From a checkpoint of a small mixture-of-experts model trained on Wikipedia: vocabulary 8192.
Below are experts of layer 7 (counted from 0) of a mixture-of-experts language model. Rows are named router (the router's row for the expert), down (a neuron's output weights, with its number) and show model dimensions 0-127. Each number is 128 + 24 x the weight over its row's rms, rounded and kept within 0 to 255. Numbers have three digits each.
After each expert's rows: "comes before" lists some tokens at least twice as common just after its tokens as in all text. This comes from a sample of Wikipedia text that the model never trained on. Tokens count by the router's weight.

# expert 12
router:104101117152177126124140099075173088129152153110134103107102109109103104110158090121117107174134123093135116103086102123082145129115146151103125151138099120168112106142152120100116144144162150129123123123118125097108115127132115128149135151127125126092161090124129176085101112119129101087130123099168110117153128147129167137095101129137110130098121116145141153183134147160124107111116
down7:119096114149125118128112138127116129088140140104123066151153099109130128122153117170157185160155092129110152146157149105140151158136080151132115103098146101143139100159138136166098112133137106128112116142105114189128128167129123086079116119160111152108141097137114144109091136141129101170165167187151128121115165128151166128122135102153118148125112116149157163132130136106157112135118
down8:140120108129107137151113151087154126132130134133123125085132143124159139132093118116104115153096095081131121106105157149165145124128146104166169119144157161166113146134095133148123107125119130073181126138106099140134164131134132135166140116160112134150070180109148135149133111130097134165080111185108098125115113133112157165103117097138109118126146158129163146078171135132065128107124
down9:192087107132105177123136147104134119120148132155097159159118154122133140139131071118110124161135148112110117127103114092141143148156139096107122139104129164156128119108119145112162127134124127140105157164142098101139166129087150137101109119127182125104141101113149121103145121161138137072109121126103155129135119127137092156109129123090109108090156123116148122109130127111120135133147
down10:114115128109141133126086133123167149131142101115127142127099105122165172163120087109126096142074091065124141120137142136114162170170141125133128122121059100125078112120122123120113184119136107159113155142132109165173177141116167136128094110167111150153148109099128129125123135107124165086156114125150205133145167141140126128119105143092130156173124119113144173114144121162095158110111
down11:135124136108138177101111121183146137141112154144186116142116160175119139098167159118137111136115129110104138119123130142137132125141109169148185111150104154177128097099108094101118191100120111101070126131143054073143134135069134114143130109113197108112178164120114145139101129165142113151124132164117143154147137133114174119102123070108112136141138118136133148120083131115170131113149
down12:159122131146100136100110118108096118089180143186112140102137095089158119096114127140128111165152125113059158128141157116144101169087129107134101125155117157091121161128116111106120154130134127072143168135128092153107114105155139128078136160150118171133119153145103128182114153098135158131152132103124142141124130157109117109128136156161105142087080173124106103091091169170134137063127
down13:145136160094155148115139150115133116100129125089141104113116155134110106115116128143115128124090100149099113116146119117085150111117139150091087118163143110146129129129115182140099111147138190105137114148131098161133112126118180137092116114152126115154130114126128145120121115148143116117146087149131140194140121107111102169139153138129107154132108131142100105117170126123129155149146
comes before: "\n", "-", " The", "==", "The", " He"

# expert 6
router:101160129112101117138095114175101154136116158136112119154125102124165115158118103138108157107103123124101123126158148129128173066083128152113138106079157122161130111148111114139083137102157130141112136133143217132109114140099113114102121130151126161119140090150173088108149142136120087067132156132154124140135144133132150075129128083107107097106144114134094154116136103119145125148148
down1:173110106138107160166102154122101125095095174111125106110131113110173114089136135152129120137136160168136137138107119165103120149137124158157142089168101099124103073121121088146142124141080111096149109153121146135174104162077123095108143155141109155112149120101106121144117151138114124116128139130115110096109116155114158120120148170146113153130107122118143177162119135148127089094129
down2:116113131127201162142127082101115091120133128118124136091112135153081109137129162115118150112135148136114141135119094127138117170133144131116142149140119096121115145107158101108136119146115114120132111119116138109161143113177122140129086129114131114096123078076089116144087171121144151154085147146116169158077132118138151132137163192145142148154153143137196078144116117129155146099129
down3:153145081122148182108174099131128102152114131138121075101158120154142109108134081117142106125135131145119135157133131163150158139146102132131143117152111112136120147109131126152112127083094158159129156152112112096106079122134126107095123156142131100146135153140129178130138175103107105129120117117164118132167162107143140120102124143105105140157162124111131102101141114118101146120160
down4:156162142105141130115118119119172097116125114125143123167101147110127145144166126153103123123142133109100116135154142110108154161125149082159126137090099132141119152137104123120112137170110108119114142115145128136128097174139138091083149094134114109182161125138140179092149134141140168165169101132106169171137127121118082116116167151146120135103104126141102122182124179095124073128176
down5:117096156120095149107145145134087168142136107145114092093147142138171130115130116132088185152129116119113160114130136144161108113153128144137102125123085136146135136119144124137126145146139107137165098160109153124122157162101160102064122137152083124129123117129125138130176078112113153126109157108130157127067144154129097111148145113141102114101100137103106115159143122160126101109106
down6:149117119129117170133137099152083123124114169087129071155122066135159125112112129113164124174123076113120154099139118120130131110124154133088176124120125120106172147113109089145148131151140086107151122153105171156146112116132128138096100086166162123108123154107149154143088100137137128166122140151165124107113151126102199135105159147123082134137091152109123167106142147121128122111126
down7:118169091128127114098141156089147129170117126113127147134125095107111114125172111217165095119137161152129147127121089102152098116128154126126096117121151155110132085139188122131098177102119096137160146121127104129127149171138141121121145109108123117121121111112153154120134121112185161140096102162102128094105095138103131122121138151149136157089134156123146116155061168116113139141133
comes before: ",", ".", " of", " and", " in", ":"

# expert 2
router:155108130103081152119175170159149135121116161078096140165161129137164101118156113151133172132117148114131139124184149174144087131115141128162144103162146162137157119153148131172087115182124133166167166140120113102110076150128172157108162101140126139137124119142114140121135090161116103123145140118138153094128127169105128119143130126093124163154130152130107136141138114113144156163126
down1:128145128125143113156134147126085143150153091101112130132122163148109136154091098126113095108125098146135144117110073135085130146130124123126145079115131098134104128184097132131158151134097116124138133178099142140173160153120110158113121151136090118139143094121164131125166151121133109142091100124135084158135060138132114081124117106111141087089118136144136135171124092143134124141117
down2:124108103090101085133117116177145120145138104104107123101124156125132140164128106139147155123106095161144081118123145139100142163125142116171150114133128116096153128168111132146118089156136151142119131132149099110161102173147143132143151106173158125135099124128147147103095092148153140069124138121120101102110093161098160160154123140119083115133080098136092120101130079131121117129126
down3:109147157113108158130143135120107138101134149125155133125136123148107132087127171103161178105153131178155132147128150110125145150147189132132151134160145103155126096170111088118138118126088174149111106104164103114130085183125119113136106135157136164170139179172136182117156086102138080084142114106166145128167162139148162112133130137075120122118125103146138179108148164094147157106167
down4:127119137137118166114120090130106139144164148139168106156117126190146173153128134143149109113115099102125160115127147100142109125140131107132134122138108083122119151098132142134113146118117142144147072125115123143118142112112120081170118111163132101121131093143104135107102125122123115133124102098119099143154130167154123170135121113110162141116162121170136072094168118131151120126109
down5:120076129096116129129134155124158159128139156139138120121116125084122124132114120121081153118136111112121120158137105128142158127140150137102095118131133125123135158128127124122139162122131145101125135104132124126096167127136167147156174131165127159151136134125135153120155129098126135132149151105128083084075110147165106091098101127156143152136179175116113144143165108126141127121134
down6:112160111137115184147100104139116168118166147094160109074131148099119110126136134091149103160129126094129150139153169150132133125122162147123155135118177138148151128097133101099136127108143105089129177124097145123130149143144089144090110101121174147141157117114159125154120145125119128138138074140119137154133146104132173093103099166089154106154113106158144114165129131091091130129170
down7:160137132190132180102066102155094138129138132121133134150110096144138152162157112112122122133138135115160125113149116084149154101134138130114146070115107109109103101139163155164134113093071162104119149113137141133132106114141057141149156120163144171139114106151155147156092111171138106118081107123158122142143126114080161137154148107133105146126109105090116111126140123158183122100095
comes before: ",", "s", ".", " and", "'", " ("

# expert 3
router:128125148105164139139113133100164102157121094145107130111120139119098120167145162103106077121156140091114084115130137119132147156155117151080150143113102115161115155122160082152148123105141129131101140167147090142152151142166141112116136173119120129125144121139137132100113125117111155127156142116085162136100122114178138144147142152180123147162135137126116093118096178131093132128133
down1:142121125129114089132105149114093127133118153089130120133153145138142166132109097112128153080120141148114125108127134117190128155123099102113153150148138158085133099115122069117140101147134125122116117118129093145132147154092174134125095088088145147130192115144077126184133091118105138165165092133125099144167100131175166131120154132158103155109121113145143147098121145129147129150106
down2:128107145099120120144104114126143083099096136156129109123123148187108146131124127113105126115112156167093130106107158131113112124089141107120137139141166171157085066095104162134134144085145181082128100130146119143117143161122103128163144110129108131114113131099104104107135123112120094135152142120147095144116138132133127103113088117128126161158128140130102163096146109120137150113124
down3:147152136124114100088178165105136127127132116191117123125109158157109162164165098149100148148123104181104071125108130109153139129152142133165126125087162140114090104126127121151132092138137143154125082107104107131092158122147115108134127120117093069143190086129112090135077113146088152136109143152116139139141122125138112142118136114118075132122149137080141106130135144095124128132134
down4:128146135104106140136127080180095128145107138118099105112159101163160158089143137171115096126122162172121139131137066116147110138129133142177102159106115128105108107135119080093094132155121146113150129133137135153091136141145153186146106157111132137134149108107140100108128131093133123136123147152127123129125114124157159100108114061101122148113145092119148114096140103124128166107126
down5:181134075126100146065130153107103092127090099108116106161122097135099145135092092157116104118150115173114137124144122123170138114124117109152123134118137110086098116128103127147101145136113128088091164143106128118108099130138109136086128120112123153114080167141089106163170139107150087137140101155107104130125115162094094184123126120086121102128122133106129121094154153148139134078111
down6:116065098119149082140148143128135126088138112112126103084188139131099122082140137122137129159119152168101127141120141098105177088133134157130079204136111146113069130077145138144138122128149141156172156130106133123132128148151114096134130112113158098141125115163133124098128163157134126142128112124132112111084134123135156104130123119139122099082141083105134097142092086158159189159102
down7:138123146096091119134171112153139123119086143128141158099124124120135155093133134131117145100138154106149117129168160111144122156137089166180157126106137126104160140124102114135123109108123121106159112170153115119167104129150121105075092170134157129075144109124119142116138182069132158150119095156142151169127144128091156126161152178121107144145169171134095120122110115138137107143114
comes before: "1", "2", "0", "9", "3", "4"

# expert 8
router:105102133150116155107129144102123114122118122126092104086141119135152167110133104150110096129117133122132149130044123134131126140106143122149161160109167116156063132122152120126113100164153150135133120130134152147155165142134076164130161116135155175116124154130157143109144156074158122161128160113098154141110140119071129114091137151204122132089132104104165133158111107133114066138117
down1:145155166118098109141139111100168132122125177173130160116110129129127145092092107099135080124105143116114148130141152143105120170145133205099112128128119136130134177127129118171101160132106174082104136110136127182117113145141088138116148111142131141148130082163096119146112153141113150100122057122135154159133114145140160086097100158144114104143107111159140131144155131136133129151113
down2:149131134155108111126103145062137103106166166152107114159150141092090171110144130163107118119134077134090176099100118064127138096149081141107128134134150116133143149124121121131103130109128135082124121156118138146173125160137146116093132120093117115131158130111117093134112115149122150129137117142135136094074122154117138133134107175131142166133150122081131111126156111143134148114110
down3:165126114102143136106118116092119094077118055089088080137138158113134152139127135135140142096102155094138118176071129152148082142137085081142141149097117151155105094106138132138128115171084121168136128136109126115140151148102138123146142087150095103115115136091154154123123090111130135149092102170143123157129077096143140130146125126152111099123157185155135130141120133099133146126181
down4:137128173108145109136123194151110113075127100135136146148114119061128117095101144162136126127096096102104150148125110097119121107127135089161106110183147082134121161124080117106150128103135153124165078139150166108129119104144138158097134124114115131106139132121109159110123114126138142184114125120111124141129102128106108133124147119162090149116126176190161152097130111166083157121170
down5:137179156165137123128121138118098097136150166108123137135073111154181105115117144144132128115123115121147135126096138166092128133132124122127126133154116132148163135101086133087121146091107163150141122169111138133149140106118127115156127098174137151178122141096138142180119106134142145138155156104171161087117116083126145123166123158101137095124143115096112162124110106129146117121117
down6:165144152162172124098128119100136148127146147121128141112137092161169149121118144127122093095104127145137117075145152138096123157150078132170123130144151180131143074155127085090147174088081152107127151133162131121106141100118122154127139117128131126111138155125125127140153138179114118124138147130177166131104144125151129099094148146158158121147134139138139110142173145119131101134120
down7:158153146192120162121158101081107111131113093126128135122103149148111104099165138123111114078133142111117124131103129127113078139129105131108138134093105091148097106114117182118150112130121135113146120135151155120118141165117126128114144177130145135081098150124128112118133150114112136145115145103167170125139132116151125076128091113141121119150108156180087126086116115105171109163149
comes before: " the", " a", " his", " her", " their", " this"

# expert 14
router:129133099080102128138125136123075136157127143153167116171128101116113125096111068104138124134136119166100131120132097122143152155152119088151132112126135160112124124113134171104141115134118143134107144134085074131113086112106109126135090152160104106131129136117098147129134118109142135087154151109140108145181120108137153163189128094090117111132148064100118077132136143165131088146139
down1:134177135091124136118132104164143160094118102143124166139133150137114148104115089123124137156174175125143163095175086148115121147148111139159144131099098132153119107151158110150107181120136136128117138139120117154140126158149141114116118124119146165158167099132139158124153113170154085078106152139115101112102127106102132161127118121105143130120147087111152132131101083110114145224132
down2:117132084124152128110174125149110143163162091161137142139150150123124163145146123054111156181151113174085161087158166130109119139134146114132152150117140097182155126152142113169113141161133114149171082115120142131153100087155109118098114072155143151098105126123084148072116123080130148162138118129115100103113139102129115163135143126090099154105120138116118118113140122146138090110111
down3:117148124148131142197148169168121136107087139129140116134138107111139104142159119122158160183141180129125098149107124145091135107154171072125146047165139150151133100093135112160144128122149110078118118167143127133045134110125096123172096130146162152157116144167126139112077086112124112134137120112130131134138123118128151153143136117094110084133122130149104127092091124124091115142113
down4:098161112125120145156181114146099088141141141108152184119162113156116114141060111076113113146115181154150142130143109161166175164167119114128086166134139120124153135117097097097130132175137118128135130138101143131107148153129110148110147140138120116139129102115109108124175060106120110131145134134131175155126147091142135137088098095098151120114144139154184133144114149139110101105120
down5:092126131106116098143140147155121125193091101173126119104106100151103120158141186105128133098135152116121173110133098104114145144076143106152109167138120124106092148151086127136092130116110112165094109115076093083111154158128104147084119169141159142120137115184128104140128102136133112136153124134121142099091162108136113132148134117155168145096141124136135125149106117062131123137115
down6:116133153155142109139135162108139173135139118130165188154143143152143133128130127161154146151137137140132115116123202142186130072100159124154131156161159129151133119135141109116101155141114132146173132131119091167084119133112135150104146072085167118146155098146134090141103123146174101120184109120133134170138096127162138082135120106133147141102123141085133126133125166131130159109150
down7:117127110117149152176144137104117091135109195145133132145124144107125143108153130132143123128154117110137180126131125140103133144102074152118129189155133153170132095102113125126134113089136127129115134119123131112152112146139114142161139108147157151131148150164124128135136140150108113114131098103146201127082152139130092163132131102117143106121099158105162148130126131123141193139145
comes before: " ", " —", " Total", " −", "---|---|---|---|", " \""